Experts of a small language model.
Experts: 12 experts in each of 10 layers, 1 pick a token.
Below are experts of layer 5 (counted from 0) of a mixture-of-experts language model. Rows are named router (the router's row for the expert), down (a neuron's output weights, with its number) and show model dimensions 240-319. Each number is 128 + 24 x the weight over its row's rms, rounded and kept within 0 to 255. Numbers have three digits each.
Before each expert's rows: "comes before" lists some tokens at least twice as common just after its tokens as in all text. This comes from a sample of Wikipedia text that the model never trained on. Tokens count by the router's weight.

# expert 3
comes before: ":", " |", "|", "=", "==", " by"
router:113100090133158148120118141162122137155138177122091150117162153173164080121068104138167098148125119149101149156106085137119099138100104131129163148133158136153117178110155103132161185122127113133089118111135183076146148150158088153091146146
down0:122108124113158106150137145112095121139116094165118127152107145148167099147135150103152140129138126135119100099139152110097179140103090101118100142155122157122200139127105150092123134170112123108155135156172122140143139161145107150123175119
down1:151142145138143126132145131162105167140193152102110076161119117150136148102133157141128101126121146115121073148180124097146131125135142096148141117121118156121111110140165175150138154123112147151094150148148153129158120097124113142096144106
down2:115151126136068151115098127119127115170119171091108098127166116128129152124127124164144128143086121115164143109141127122140117117128105144116126137180139131112111145138108120136125130163081114099144132147119127124065130154136143098114115120
down3:139161121156105124149142159117123115116147144131137141110113126108146119138130116148113146156142141133110160138124127106147134130114097123150117140137145113122123104119142134074155128114086093162175097135134121139129178079100153148173133118
down4:112126160112109130077155083164135163126122143146142126147140143144102142171157167139110118114139142134082129110111094097121116123084102117098124139107128057119127097169119110127146166113091099112091081132123131124115142138123151111129142135
down5:116172112162153120162126151077192143106155102111089096171131092136130184154129136102107147116138163112094151083101130126126161152123126124166106128084108155132114122075081112130091144122134122143076106115148128124144125114109084136110147086
down6:166143126168130131088120155116120122140165149140129112149124137127130087132121130133142105138100123136114093112132108154137141158120174157078121097145127106138126152133122083115127114092123112150111138119126148107093105148115141134122117144
down7:152122140119160128127127141092135142178125136160081151142135105123079131097128131158086121124072113139138183121112139145122145144124173152115148145184149116136151146103145123132150125165107122142138128161061161156118172098112083130090132138
down8:143140068101107133156132117148143157123097129182095139118113107177122118106081143109125136152095127159123099109116130106083144115106118169145142142129145141145160178126107109127123117114124178104167113190114158167110146149143105093150132121
down9:117114162106194151120121134113118167087130137157139095105131134093175139125115156122096117126110129104123119117107139126138105094142091153123128137115149093129146066103128147134123176093140162133179085114168115130095156101079120157136146098
down10:134150078112148150135130150145127107146078122130137127095144067089160113136131122119141146146175151110149181104110123109119126166050119158154108154148102155133107150124084114112140128156133119090159125110100139143071140091127112149158110139
down11:101149098139160138111161160103107136118109133106151126169140121123162133149115122099129149154153133143149095143151131142120093124130139138149146139143126113135126125115183148124137133113146103104171090145078147127166124114100151126101114098
down12:097077074171158129108165089172142132129149121128159116114162159153169128121171140144133106125116098141135166140154129135142134099129102123140116147139117149105151096155093112081124138110155150124174138149120134123143090133109167142092099088
down13:127103132082155134137144099101154125149116137143130135113113130101128087118089142140147157143117117091129075090157131138123113140108119106110150111083128108145153099106152137119117141142109129095126138109127151122106162095131153162149113115
down14:114117133140035181125116123134153115112138157189116094124122132122150176101136167107144106130150145124133111120154147125108145131142106098142144120137102119130145138172155131116113154162086092127120148140042129126131121146134108116132128124
down15:144151084137132115101129122152128140125146105087136118194089157157160120120132124107125148126110153155111166132079143096149096124138078122119152123162111123118112094123141133146123161136167132157142170120116090163117125086092163096188114110
down16:136169108104129128145144140121141137097132163098196149107171092130107109099148158103108167076132144120140163130156123120120134130113146129134109095128130138104128101159068113140126103126109087116123122073145151159148155166135137107105105121
down17:097142115138113164102142132162139131133109141124152177169148111126090096157118124125108108114158089129120151169097145127122171105168134078165135149079135062156126112136115114100108161144065109156118144177154119116136096149097084163113132176
down18:137100083113162144103146132112113140142155150084152110109128094117105101102141146095115142118071113134116074131099094134137076123115106119168122102110120100106136088082106145109136146136167139121096101158137129120114070163075143134124127135
down19:085143152179102133134114104140133146101119114145141159139135128156100165067104140139169078125144137132165108127138116138169140128162139078126099173105123111093121168100122107144106109138133112141117111124137114091132105124144175147127114064
down20:127145123136117115153116155103155092136155118134148095084137116130119128175108110187082148141135140132146098118131127127174124132109096092124121135132133109142115124102134193101114100142112156144127189156134100114105147121128162129130143127
down21:135101110079140139093160127124125147116132098107162114126123103129111106077103133173136134127077130141104093135166120114130116144121115142095141141124102106100097192133090115130101122159155153129106137170147105134135133140115117142122126180
down22:141142128127173123138120170122146146092114172082112091157126153087189107129145092059124133136105131146121122179144129119113095143135145123102171166083107117109170107118115141108170098127150140104143146108148122127137130141121139067129130142
down23:175093136141164107096104122138138107119130123087124122149174132115132116096155127120097103112157115141145090131124151147094176133175094127120115124130116134161107076190111105109108141115158145147126156178104146146173117142169145145141124113
down24:088105096126146153096116128149127125118145088130122160103094151139143066097057142098111136154132122099157151132136098124092118113076100122136125165107130130127119123113146135140106140106126122133127078096112091152190167103159110143152115137
down25:150155128128109150123082170114148135126142146091114116109141124111151149095154145158158101136133150111135125087153109121125169110123130148105105150143124117159124111114108128141147108150132131145100142123115098166138116172146117143123107134
down26:132175107094141131169153114124149117116141148125134142090116113120110105157097122142136097122176130098122120132093167136138170161162127135136151105108148089131147088115143173109145083112133091120140101095127127114102119132130138113133168122
down27:163117168164134152145130125130104155082133137119149128127152139116138184124095119105132104165106134166112099103127099058113122082156156128141124135117151137169162121128105152121155132114133123142086083119115138145124130134177102127152118111
down28:128094118119156109144140113134156139157111125147150123149151121077162126138165151133104151162115118129111123132131108136146122137167128096139142119115146131127102135127130157153132106140141142129164121147142134151102143115153145110122125133
down29:152145124113120153146150063098120125122118146143144161152145142143132180144139093123069105131130127170184160083128139111114137111157122142096133104091140136147155128110132133148084160101136133121115101122141164134130161157138133127165130074
down30:135098148160053101162124099131159164115152159103098114164083105124141114103142117094125098117173071121081130139153141131121084081125129108144109103135114137117143128082148144119135106096142107151108108112185137074131150101138127084147114140
down31:098124094155149123121120122105082102124125099130156132120150190131125150120175131104144107121071162149132146166171129130160087132158108119095109112082090142134105104095058112163098111112139114130144137116122096133137125141102129077136083146
down32:114090122116152130144095174144148122151136142147110112133136118143148094076138136102094108112101140174090138101164143117089106134146180142105166124163147091098117138137150114129131135145136134147074102140107119120117140138099114143111101161
down33:138164108139130164148101108149100129114161120110132166114150163126123126129105089106129084120132118129146196147130157111149113147122124139154111165116138130108094111110148115111096101109136141142142144081100142123148095156172139125156116141
down34:090120086140127118151153104121138140141124102181103130110117110119093164105122111076133112121120116130118114164108120104120139173109132127090071111164104162133153142174120106146123109121168119140114172106136091120130067090095165155107133112
down35:132110144129141140083144137163071140139121105154130117137137101143145115155098137147121134148120100118123160146147102116125124130162119136122078123141131150093120182119149144123135116131132148112146137161121120096125135125116161113135115121
down36:163125139138129098120168123095125148088108160082139118105118114150118158163127126096102149133156131135110111137068172111144101126160140158165125124109160113156086114146135099125117123115121107104094105099113132161118133135115132126141092121
down37:104116138153109146083123141134116158139108149102134135122151186134168086115109103118105133155133138137081134095124143085141110173110129148140108104144108117105095121146139138138142123138121193101127135131119143137084136145146107097169142138
down38:175124124076158118118127127094123147097122111174128109124156152104104108120124129121146150099146118104107181121162122173114133138068158118098119105134079095130067124158125078144115082138142112140160132136094113151149133139171116142087094110
down39:179164149153173119155140138158099118134097124152130126098162135105079137138134110129170122118166127108153104092143163128133132121110154146169091127122102113129147095108124160133147088167150148181161135151117128171114112110112097133155131165

# expert 6
comes before: " |", ",", ")", "–", ".", " and"
router:113153118134147129119120164111132114174162119099132145164138161106114113145125091130143078143111110112132098149125104151110104112149109107190133116112132150153107145116146119112148162106111109121148145096136136129115109128111072161138125155
down0:143122092149143151103130119107113139059131107181148078132131121139115132075122123106147114144143145119148135159114170139129144134118121118105168164115149166104099137125142147139093114118135157146093141103112102126126120166110099116147117123
down1:148094103131139129144137191123170118098135127104114138149111136126165148184134123153102141165147114092098131127107119155112122070135141130108127131116139151147121148107153111105101144108123123117115130117098125119094132176090098115125111099
down2:121111108123127165112083134109135133129152083132136119103146125089150164102160123105168179118117127115160150057144108126161139138140158146107115143157148125106107142127144148103133141093154135112159158109154106140149108133093137112110131148
down3:116103140151093182145121127122120117128135111120135109142127134098171139139100128161126161106125123163105162121115115125189133108121114117141106107086142108139122104137113127140126150197104148159092139131136125145129135084090116146149122140
down4:140101133100124142141162157127139111152161178117118116102133111126090143114155112086080131122158072125078151115135117136118148132120120173143092095112120143129108112134109098110124117113152103162151147130100138135147138133142155119114097156
down5:158081125138161116108134122120154122112085137105117145162149134109140140114157157127128145147165147107118156121126142174150107114135120082120126070099108095140129117126109141102086151144153135117145148140156090162083106115140101139129132094
down6:175149110078140124135135158158090146117113130148110148111138121127140111162149111149137127126144100159141151157095089125164126112083099156135141145146127145145115118180121114119157147114091132121136123159157129124124149143148140118118093117
down7:088131107130137084150132131072110114097134126100184113155133160109096124119162160112153145146125120093068161118125130135135123131160105122134075106094141131141098105104098122104139117141120109132149159167123110146123118183089082121137145072
down8:135117116120111180138116124104106173135143138120140122082117115120160175130120128162122139163093093132111151125118128108134125089112126128121155125162128117118136100107141110128121138120102098143129143122109100151133171138159136124182123133
down9:150103140149159155155167112123139105092116099099172126107199169155131117142165148077126147127163082102132104132149142118118162125135125119113125165145110131096127086125122098155105133184147138123152100131142138126133136150109104117118150108
down10:158138119154174165079141165085150133120097101096151120133078139112118110144160136119111131152154099143080149137101130094129123114135126128145091107128077112135147115092122120128136137094105122125142094097096109152131130170167157095163162120
down11:121143153100096134123103108149113107107082106135119111142205127166115111123103154070110114089082112122153136118133151130126133149131147103151133083099104136121152134124117147140139168127135113102114097133144115113121147077167108143173144119
down12:144105137093113110100128124099133101141087114134124098151083135101083144090111146108092105126115127100116149136133129152156143128148146117121135120133144114185143163176166118162121145126171109114114124135135154103163118154083125113159131121
down13:170122159135168127133139080106122140140129098087121116153184178109161100137098076124146134130147124177123162095141141135142141093130144113118099118109110122107119143140105124129138087095108143162156142142162134110108149154128124139130132121
down14:127138139159117093115110083127143077137073124134156122129169120157148107135109095099172162165127110157127186130102157129143141120151137134168124123111129138162079138156171067134133114105136121114137096134138120135129119168071135129161147107
down15:152138116141137143135124118104098116153132096128180148138127168121101114125177126124103155158119120166133071118135147118116143143110149144131113122106150143131116151140120135122102098129160187154146168104136141128116127124140155170135135115
down16:133144119116106136121143084119153109097167110148136124181133077125139122165181137134127141110128070144164148069146111129079187124146110112119151167138105153113128120143100138127129158102188103140143132149149147110106097132158141137155100139
down17:107161110124109124160107146131122150111109062111161136143128135160107143150110110127168099126118107141084129179081104125121113147158133059109116150082112118112076138118089138089096152135124155076157117095123143142139187147135122137149147146
down18:142120116129173144098108160130112151098128105145189132132142150138078123152144119128089127128145102129153152162111144100116143116182113132127116126120123125115122090097125147143135101180093115155157151159138119138187103106143149138121118135
down19:156105099149140137158093087143147117103149117099103173142125170094142136133129144153108121139133133157163113107119137124138146084143152118149135143100114099146158148154114121113162121119140131158117137161158090154093102140098066142057085126
down20:143080136139145127118118137138161127152139139085192087125116103087127117098161148131107141149144132108141122157107126135107137095121110173122147089132132093121133119149155130174173111153163142131088152110104161151108088127141130135139110156
down21:136145150134175140142126145126123148152105102116103148128151147098130200118192130130175140125138140121129107098072133142105124065132106120131128136127141135103103097090107108146114131094145076110103178095135123144079117163101136107121165136
down22:145134139085113141133150092123136124126138154109143125099157106155124178140152139111111096087115132115147148084092151158111173172171156188105113147130174187128109127117109132131128150142119166112109158156139159170132141127137110094114117158
down23:149107126130123110110130120126099133164120159081134142131142103100081165099145143128135119138149129113181160175113124161091150130130128114102098123163131122120128087150120128114114178175139107099155140104155131116150096128089139159168065123
down24:120097101101134141187115118132123185134126135152098129107168098116136124119130127148131152121165132145130166134103142125116146159136144176076107121097122134123149111119117104154121182133093158105147135093099152146132162085106134122216111106
down25:159134117141129125152124104113144125142140155132138119126133129131158154143112143135156141077094154161071148177157136101112122112120139144132104184125126094120121131106157129116125165138147180114153111119133110114145119146136082123099150112
down26:122099146147148153138111155102105124090170048117139109144147161124094144150144088153123154133155131119140081143144125114139150137161137132121090185137102099131142103092097133188146122150182120118139110126146076149128106153102123094147125150
down27:112089095149132132133102125126111116109123134085135133101133138103147105099170114120151160114122120114115137083102079114099110114122167126112147155131088092133119086071089067132137108128095111139137148133131126123158123133120110091122098120
down28:115103157094110137080117133148160087144113124118127128140136130126101168136122111180150120134131136150118101136107132107072090142130125141113107121121120109163180131169108136175166180102097134133069141127104139139146133098168109148083121134
down29:153135147123104131147105123132120130147094152133076120154120107119137132142079125195194140134154171121131131143151115176104142122104113152113114129143146184163183116145153102065130155084121123128119128133141094134090146100129176127116136102
down30:142070136102120079130136162164124101114160121144126177116091099136141068141118148093103148095129132121104131133121169103125112126142109091163130125125138146117150123116130126174104151157132163088099076138129108154137128133129153114139142126
down31:138097158158139119149090116065148132141140159131139139104116178112099141101117118098130119124096160105126173115104138122154083147130124127129150132150119152128127103160114124107091160141112136161125143135140121136123118153110102069140112121
down32:153126050086153133104121133123182093105143135116149098166136124132136076140154100117144102125108148142129114165106142136118117122143105113091198131151156115121164146094110153130111105168137140118089082151121160115121135129144111135097131168
down33:150139156127130122123127114140105102154141129136122143137127125150143117113115139125084163156146112181132165137156112124115147165089133117101121119162122108124072129204117151120113109109173124118156156113119161115095148138138172128133096101
down34:142156119099135117152125179120155133163071117122123165189137132082143150109173098094100094162139119129124145098146132079085134153163164154168150135114150123126069146078147113100114127126143094115157139093115163167159141175173128153140119145
down35:103150129091139114139135126086131114136113158129104128182118109105102145085112145098100135130143117138077130139145101139087088118108125148130143126133132136117114127087144155115159109142136091132157111064134113125125144120095122114132121126
down36:135120121125082136123126126133110135145171111126150144168096115133127093119113111166111108158131148152127086144082142146128144138123110153123139137140129130158127145135148217155169152178131134120089120165108098123146161085105150144101147145
down37:117116118115080118180110160099143118151111151139167158155103132157128143161135128158099146176118110152120108118151132134121163115158117117115148118095095073128112124082111140096123102131102132122150140160108132137124119153125153080134120154
down38:117175142116129139161107150097184142128123138129111129126125129086161160120144160127153146117122157154149152153161111155131140110115110138160107108112154110108156149122128109145159122084169164127118116121149160164105085140143117136125135159
down39:115158144088128106098085092133117093115107101132151110143151149101086107095124135097099154142155150117118136091170130135124145129126121160106059116119132171145075135093154116129153108124116128160150120118170118125137098084157131133095086113

# expert 10
comes before: " the", " a", "ed", " to", "1", "2"
router:151161135126099142156137179151135132147112145105105160170156146088141127133118155122145132145173120134121103184094083151118085120134070094161184099144139156137133139167138098117143162103142125139143106117163153109106115156146089138144156165
down0:185160089134113102111117133116107112147100106132135140147164131128104116120151154147122122095151161167071111149164111109114134135096147105093096106119128159160125127132130147114145070124124128088105106142114115116149146140140142103158114115
down1:122123153159105090154135111119115106130131137125158165140140131119149100116101120147190137138097111121144133122056125084132132081092055094135160089091097164147112123097095130162134117110150132106110110136114079122072098134101128179141125100
down2:161095122134153094091161144118190068137120149123116126144139136086154148129154137104108165138140138090176070123138142190155159140131141086123132083110099080140084115107118158117163125111158126144131117158120071104145092136128108134124176087
down3:151082116131137130144117145149115095115110145151122162181087151132118104120137131115129129149154140103140107132094129124133107149147108151121150121134106121152118134092164105124126151128109092119112133146108108121156086126120104140128128130
down4:131149138185057112108101128139134162136119129121114138133126091127120090117107133143116134128158130147088132104127066146126149161111132155137118107185129140165194146139104142118143169102142118111126118162128130131113129128104109108143095154
down5:125153139114139138130122136116143103156111123164124090139124140133111137104126115138132104124102078149128102119109140112113107183094110102094149158107098166118129144143134153092159140105179134157146097117089118115148124152150129108082150112
down6:125097144048128159151158133104130120102120091147119135114142100136094118138176090123156118151158127117123177067155124147160123147134137163129156186122112138102114142149139154142140152149109162118134171110166102125172147167156103145125167111
down7:127104076129201154137157136177155157146141122134152123145121160152155120124173152090148181165143113120147097144104125167119112128159140120155116116136132122125149130082114142105101077145104096136130128123146114123110117115113129112130108095
down8:121177103126101148141129125158095159164162098108131119115156114139108134116108153123147158175115123141125162130155135146126150149157157124121080131126153170144110147106144133104158137115081151113113132130126143120106096155128108148126144166
down9:101148152122125133145143095135115089156112130135142103136153122092086137101161183073110140125136133110159084127145130114100125177171130100159100127145161022123143147135123144155141135161105144149105130104062186151146135139148109130108155135
down10:101144112154122154119146144098131117120090148116097140139131144158138137103140131123142149135131132119142109140095117101152142135160122155112184150102144099139066157156132147104129136132134156137157158096120108095139080084143121120113123148
down11:146135143149090141155138166101104142096150155119132151127071104118174127122163115159108142125130110158113161149110109102128157119137104109120160131104150151144130090102111118104124100117139186146149129149102166134133144121105103082112136162
down12:138068098162147099130128132126143149153172135143110154147138154080122181122193130188151153145130109127105111117092136143137095144136128154155120123126144140142140116125133113111197143130115111104071117139134115109167153141115116178165124136
down13:128144090171136126138134151111106173178128126124142125110113156129137117120135167102104124134121131150118152162139118097131111120118100106146126104146124128171158150127161110128163170168115141111115109131132149115138106094081145166110122122
down14:149146094128116139116118137117162077111142144154155150114134074102125132115128095149163129108109094145131123176085141132111144142077145087106091108134101162140111133127120164113111167140151147103054123137147124103080094074144127134144114119
down15:108111125087152150115123128133104133172130123145105154158089164121122149100110120084107109178119115141138095111124111087106105151165087145154148165188146163085142121150091126116144148144127088137113195119065120112103103124114120137131076111
down16:093102105101147129139103117134133123158120153112127128142104187130098150137126096118146122135116129135110115159119124122120130136131126121120143118147118129119150146087124148163133159088132069143167109086142126104102115138140149147138131106
down17:064182165088140143103114119117157112134122127090158163107098133113108122072108135159094131170117148122105146118150164115119123156119095137186133119174146113137086116129136111136101131142157101112136102117114147141182142108121121076114155096
down18:153131116101117135115118171166150122113151094108132085088123139109091160151150142123099164163125115159144084150149125124129090148144165123137114128149130107108108170155129135118122129151125158130135114104096135108129146114134143129148159200
down19:125120138154084154151116165121105121106151116138124138151132133150168094156138145176120153132115136119128101139155153161156084153115085111155130111115104138097098132152138103107119132112180119102120145129156141148191101163188141093140133129
down20:127190125109113137102139144167077097134141115091103150137112126150155122119123091080097133143151138146131098100163095106107141140157139117127123145078136151119114140100107120124123099112112148159144165118146118095109116109162149089089139134
down21:140184124090099133125111164146137172131113120122132133143153082104132125127086147140108141123141165108104140099135140132189118094118134142132082143150135126140123131137142098118105100163099131111153112120117152167109138146130119151153120151
down22:142161103134125171176108154135111118135096164115138081152137111115121163185121153147136120101103121163105127108141160170129111142090146131142100104106135095121168117107120123107134138146129107150156125136085145099172143149142136121114177107
down23:116158122145092142159062121113142098077121119128105152098135143113115122144117072144126118135141126120093151120147093154129124123133102151123158127111096154114130124143150103116129175162150173141164141170111136136095133111150141130142084135
down24:118132116113105098144119105121140121121109122174196073162142118124131133157167131130112120106095142158126170145142141117187182111097118080125123161098139103109168171110106152129121147116117129131106130152132138110141183110137111125142118156
down25:132118129075124082102163120106137154113119119130161125165134103125102126161177117097105111175149112172150120154106179095128162134121131101170182152116112122145129163197100143133140150129123171154102124114124142098126097108166147121141146198
down26:168146139118129118159159133152129141141161114132121143126093130151070197150165110121131130110127118136114124158135140148145119130100158127129129159132111133137116158132123150160120115090124134145132146110141129094129115144127115138075145089
down27:138120132083111191164146166134122067156139083106150146146085083128117113144101120126144091150136147110097138122135125113072125129126114139128082133120104157072097153154119129074130113085132117156138168090135102131188143126136131129112111139
down28:106088160117159105134155173109169144149109172104134143099078139114133175123089150097159126135120143151125086153142176168115146153163117130183075108099129141124128128094187108139177119103110119135151128119144137147142163115084129114120101130
down29:132164108113138158121090142117120154100151080122142125146121123158140141076118141137151072111146120111097139149129150142080135157123178068135139113070151110099124140125123158095091123108141131103167132109143106079145110096137158090143114124
down30:124158093115157102117089146100150126114102130148158125115132108137124123120123108112125148149109162145136121186135120145163114132172141161161145153128136098146111125138123145129115129171154083102169116111147165130122109127168166134110133095
down31:137130132139130130150133143155109116117128107079140100134160118153111132139063109110154142103123137106105137086170119093114148102138193156145083170088108137126138153153134099102128107144161159132119138134133114135102138131149114086101174109
down32:109116130104182114092110138130151101151069137136118111094128145109129101121145128163074177104135120168113131134149170085130105136164141121132147160150111147182119168141153130113100171170116125089102130125113130181136099113143163096109156189
down33:144125180135129167147100153163138141193076125137084150108106185120090125089133132092108100108115144143104136120115138137129139170116119139124161127149124121106084121130127130151105155168088112128108174143104129153097119127101126105122085102
down34:110111103146161115103153138133107137131076128108117107121150101131120128094096090123138139108145136112142097199122128103141143128132118141111149103147083148104115116116133132163152105123129172109109102144152124147180109124141129144120153170
down35:135158111159129130169113080111101125113070124142105127151108097181142128140122106140104149166122159078170170111123144159120141138118124136109114103136148118147122097102118124087142116155133131162171117133113114165152077127127157107135157177
down36:116130086121117144124119148152160124124130138127165070094134179105133182136106134109105140108163142111172094175145157118122105178112092155121091116101107115134102137117126160082133129134175155114120119106110116171130198096179094127104144137
down37:160122174141137106097107102133133121169149131127124140111129152126146081102143097126123110167112104092141151136124115128125127130155120142127129107132084112125168104122178125149104110104096120152139101170143114143129171089121125174135143103
down38:124176139099089164146120114119143132111145104115157085111133155142137119120114123112147116120094094110127122062127137129147128165124132146137195157093127112109124132129122138129122131121163094130122120145127156119129167145114134185125154126
down39:134173075127129139128079079088127137101108123154174108133149112103143089140131134139127182170092129089120133098087119143160120130135108152171123155104139143163105108132119107101131129149139166092136061116101151179179105129152173115147112146

# expert 5
comes before: "\n", " The", "The", "==", "In", " He"
router:127122181156138140104168174126110105170110141107118149182155140126154160109128102114131097169141113131137130149101107156100088112093111147149171091163145174134081151175169114137149123137152136167115147126153172141111128144119111133138135116
down0:145177122183152170124150097114135107154139144131155084101109109131149140117117104092128096120109151135119128120130153122082144103120138176186133146132101106136166115170120162102131131114107158144146114087118139140088145131154106124154143145
down1:138148103124152102144119140108138152118106129124135114150126197106110145125130092156122157128077124138143098127133153119132146105068105083112091124111129136128156125107124115110113122152135104081117102118121127166134145139137113118125094131
down2:133127139087101075150120126118132121161152177103148156125141118141146115130182150136069089112151140083119163130116135120105148134155125103141158115085139102124099109141082153153130182082175134126120094143106165152149128098135130127115124130
down3:116152131106145133127147134091104109125123124174136169156130139150153132110114148119087143139082109166123108114146165120092131121118111105139096126151138104113124113137049129104119146125096098127139129164122160125077144121158103103152143088
down4:112112128168113122141116118112100172104126124143144152136145167160154095155146147105138162148126092144143161146121111139129127133103135134121160084126153090139149140104135137159118113152150114108102102141137115130123135186161116125147115168
down5:122099160136146141113149141115125160126130103157124180118134106124138126144118092131121128118146131170069139128111132142133110114141068162083064124182130163105121121156143147126169109146127094096109143120133131186132123132153116145139103082
down6:048146137150128108130188134169160146170125128162109122110132158176084102104150139095143137123111133158116124125135088097115144173116154105131134129151127143093137132149132103085161101068136125108147142122164117115142118162112129116110109150
down7:112131141139079122158160147150121066149179139132133144171121098126129146109140112097115168148138129105140134104120109096109158117112112090148150095137145149116106140151096142102136152151143086159156108094068124132115183115138101142118118129
down8:126115079132122126129161117194126148150082135158162160098158160115133133120170109164109142084134171110129175162120137133148171138108110167107114162120134117105132143166132095150114149104146116075093061097101141069098107133129126131181169146
down9:113148103075110161153130122099147152105118130116123122117124150089181131112128202153144114155131149103194141130138124109128113136119153078140121110105131136139165107088141105083154122094140141116076143098156110106151092130086132150116141150
down10:115139132163101130140119162174120186115120102118117105142137127154159153120111086130108121118115127153113098171111106125123130116127130155099129132160126153140173061145125107099140153125115134135117095172107108142110131135122176084104110143
down11:128111122156159163141100114085126113106118158123152162141157125134118139142116101117154073114082124110135111088124136191110140164115147175131137144108124106099117135142125144121118138115108152129150099144113110146088126163136126069164147164
down12:127112146164070166112160150106158163121126134143138135131133091103148215111154158081167143134113121116128126159137156126104171129151113150109115145121138091156116137123136138169110138131136110092142123163116140107135115143134124124152133121
down13:159105159120115143168131128143119121170095139140150089117132112122136095119133079138105098108136159135128162156130109153129121150202161138111140124108101109166176158121114140177106116163150148113134169138144127147203118103139120113147139133
down14:128136119055172104097123159143136136146102139117112128116169120142149148127146129085172101213132163142118108176122118119114163161154194082124139117134122161139121121097128101134137154071150122139120175091114126123101179167151113133122120145
down15:161164108119131116137142106114106171156149110132144143128132140130120135156133186142091107122154120094076110094120095114155117128137158135146104156110087151153131098134103106104141112108116097132148128152115141148133129112105113153135130137
down16:132141150200151115127161137143120099155162124090139153073150172138097180104121083130113099119122150138135147129113148124101139136146130113144099104113110121092108128119111105125126151185126119157120145123094123114078101119120108160107115112
down17:147105132139119138174129105110092136168128118139100097151124142145140139124103112111161096133138132134120151103145097108130062112070172099124118138092118126117180110123092099149138096065137147105078143142099105132148152127119135075128119113
down18:125129089152146112187111147119196141102111113116085128107110105113134131098124112145138134127145179066145108172140109150137116099119140119129135140122107151114145090092138130093127088103111107079157141114104085101146109122113102135150157116
down19:098123132133151100125124169119116128127125114179118107128138133105111126181146112172164154085121151138123118139163092096123142111138129077102099102127100158153082127128117084108108114142103118109109129143138138135117158150095134114124126181
down20:145127115137110179164156153152142107140154116155132122081102131162128159105182109098118123152138147142103164108131112114118096109117108152143136134147151154092126125158096127092092135116116113136130083165137140139107120125140124088166126141
down21:134123083157159105121122124126151127113102106141072155177127146114101126137137129154125157123184140117118133083102116174133106154115059119088127112184167121109126098150135118107162115127165120102135110130128097139158148123144098119118132086
down22:119160195123071124129103101121101093165111114116120125120125123135109083188148116121141128133158084143115146130139115087148145127138130168136134127115104127181110132135106133164142133093155099108137166125128146102137120110116158142110131153
down23:154162121139098103151144111120123147134101144130142128129138115150093083134129151132143085137123114154121116112136132120133126154093125141141123151149133145152112143117108114162150132066150155134138119154112129123120124120139138121144100151
down24:143150113144110115111143158111119151174071108116125129198144104152141139114132113162123116113121154123105152115100117161124121135145148166130134130139136134133120124135068131120119131147068126155137133166137122133148133125156123129123133123
down25:082134132146123161107148083103135125097110130128101125145116108120082124192162182076170166156096107168102106143138145110121146176126122159131111184146142099103121141132119108114138150148139133153136111141126182151110106091103174125124134167
down26:122116101169130148122110110161101112113165113147129136093162148148153130109129148136110090105133091114154130138132131133151118137154145112147098083156116134105154107122104121117158124147133150130122165156139118129155146147137143178078138141
down27:164128121136134122140124124106156133127142145116131154147096116122160149133102160118099146151128125159100150139133104132120091131120130121163158112157159131123099081150116096113130112116123153106116092130093121119118149127100110069137120142
down28:128148145130148150098130168129151151123148107101118147139106151128139135131156136123155152102105127156123107129093067145147144153078126096133106094126094101118161139115170108087142158132142111111128128118159127159138135173142166119116152139
down29:130158100130136158130092149176131143113138097118143126109124201197129118075157087106157101134110119131119121126108150098167150161122143155136103152104136127091165092109146107116141079156076115146135096120099098182124102120155121116116134111
down30:154100104111170111118194144118156126175126135133140123152124154111092099128116108111125168139120110119113102119123140144097116139076137127135103096125091119121111119119140171165158099166152088139133119105139090123080135129127133138131141092
down31:143144164158135125093156154072138128102125125132123117157113181095138075068086134123114150121154135123118111114097079150147124111106093162126126126127127149089168143139133127154124117157147128110159139118096110106154124147137139074146156131
down32:149107116136123138126121107139150121155134136101183120059134145132083126114120131094135133078128142098104133154157205119142145153158119120156083143122106124149135119093137116209111164143166169117123137147127159084179102104105136123110181143
down33:134137108101101146140126110120156131125115075100142117145142109134153136130143135120133128138148092129114092135140160151132104117137173171134138105110099122115115162130129122164101120158091143150145084145117171154128125099118125119096143122
down34:147104148151121111103141120108158115107091155107087123141148107118157109132114144125146179131095128067120145167151149096150162118109081136087160126145122118168107134104152119124126157141125101131125176144161163122140074189107125136097110124
down35:098093148112141130096119143155117151084118135135122089080094077140147146134155170095121150157125135132099130122144169130136144145124124131131115177088143119109130163144116135137081123140130138121117107160151115135078156123117141155109157122
down36:111127139138093086113151115123134142137104126104123139136157085132128122173124077120187126105134112134076111132097127130108124090123141158148153120121150123116078138135145139114106149116092135166138127116140147157135113103129132177143128118
down37:140136137163106179132095158125106095113120138179132162112099156140112097108143169164145162132164140097149133110174150109140123138127152085112113109125115167139153126097143139115133136092117086126131136129136146115097099143165111086111127139
down38:148141155108135155105130132098104117127101148125146168131159105151140160130151140104112122153107132141116137117119119131115147178142135188110120152157161051123112124133113153127147180127139127193158088135127196163129138097090119102105121164
down39:175133142110118119122124098156118132161112131137101102121127140106127083099121122108119107121087117130152163079134142136095115141146159138165118146127099143165090101101121126174131122114110124145109162161099121130159124134115158148114135090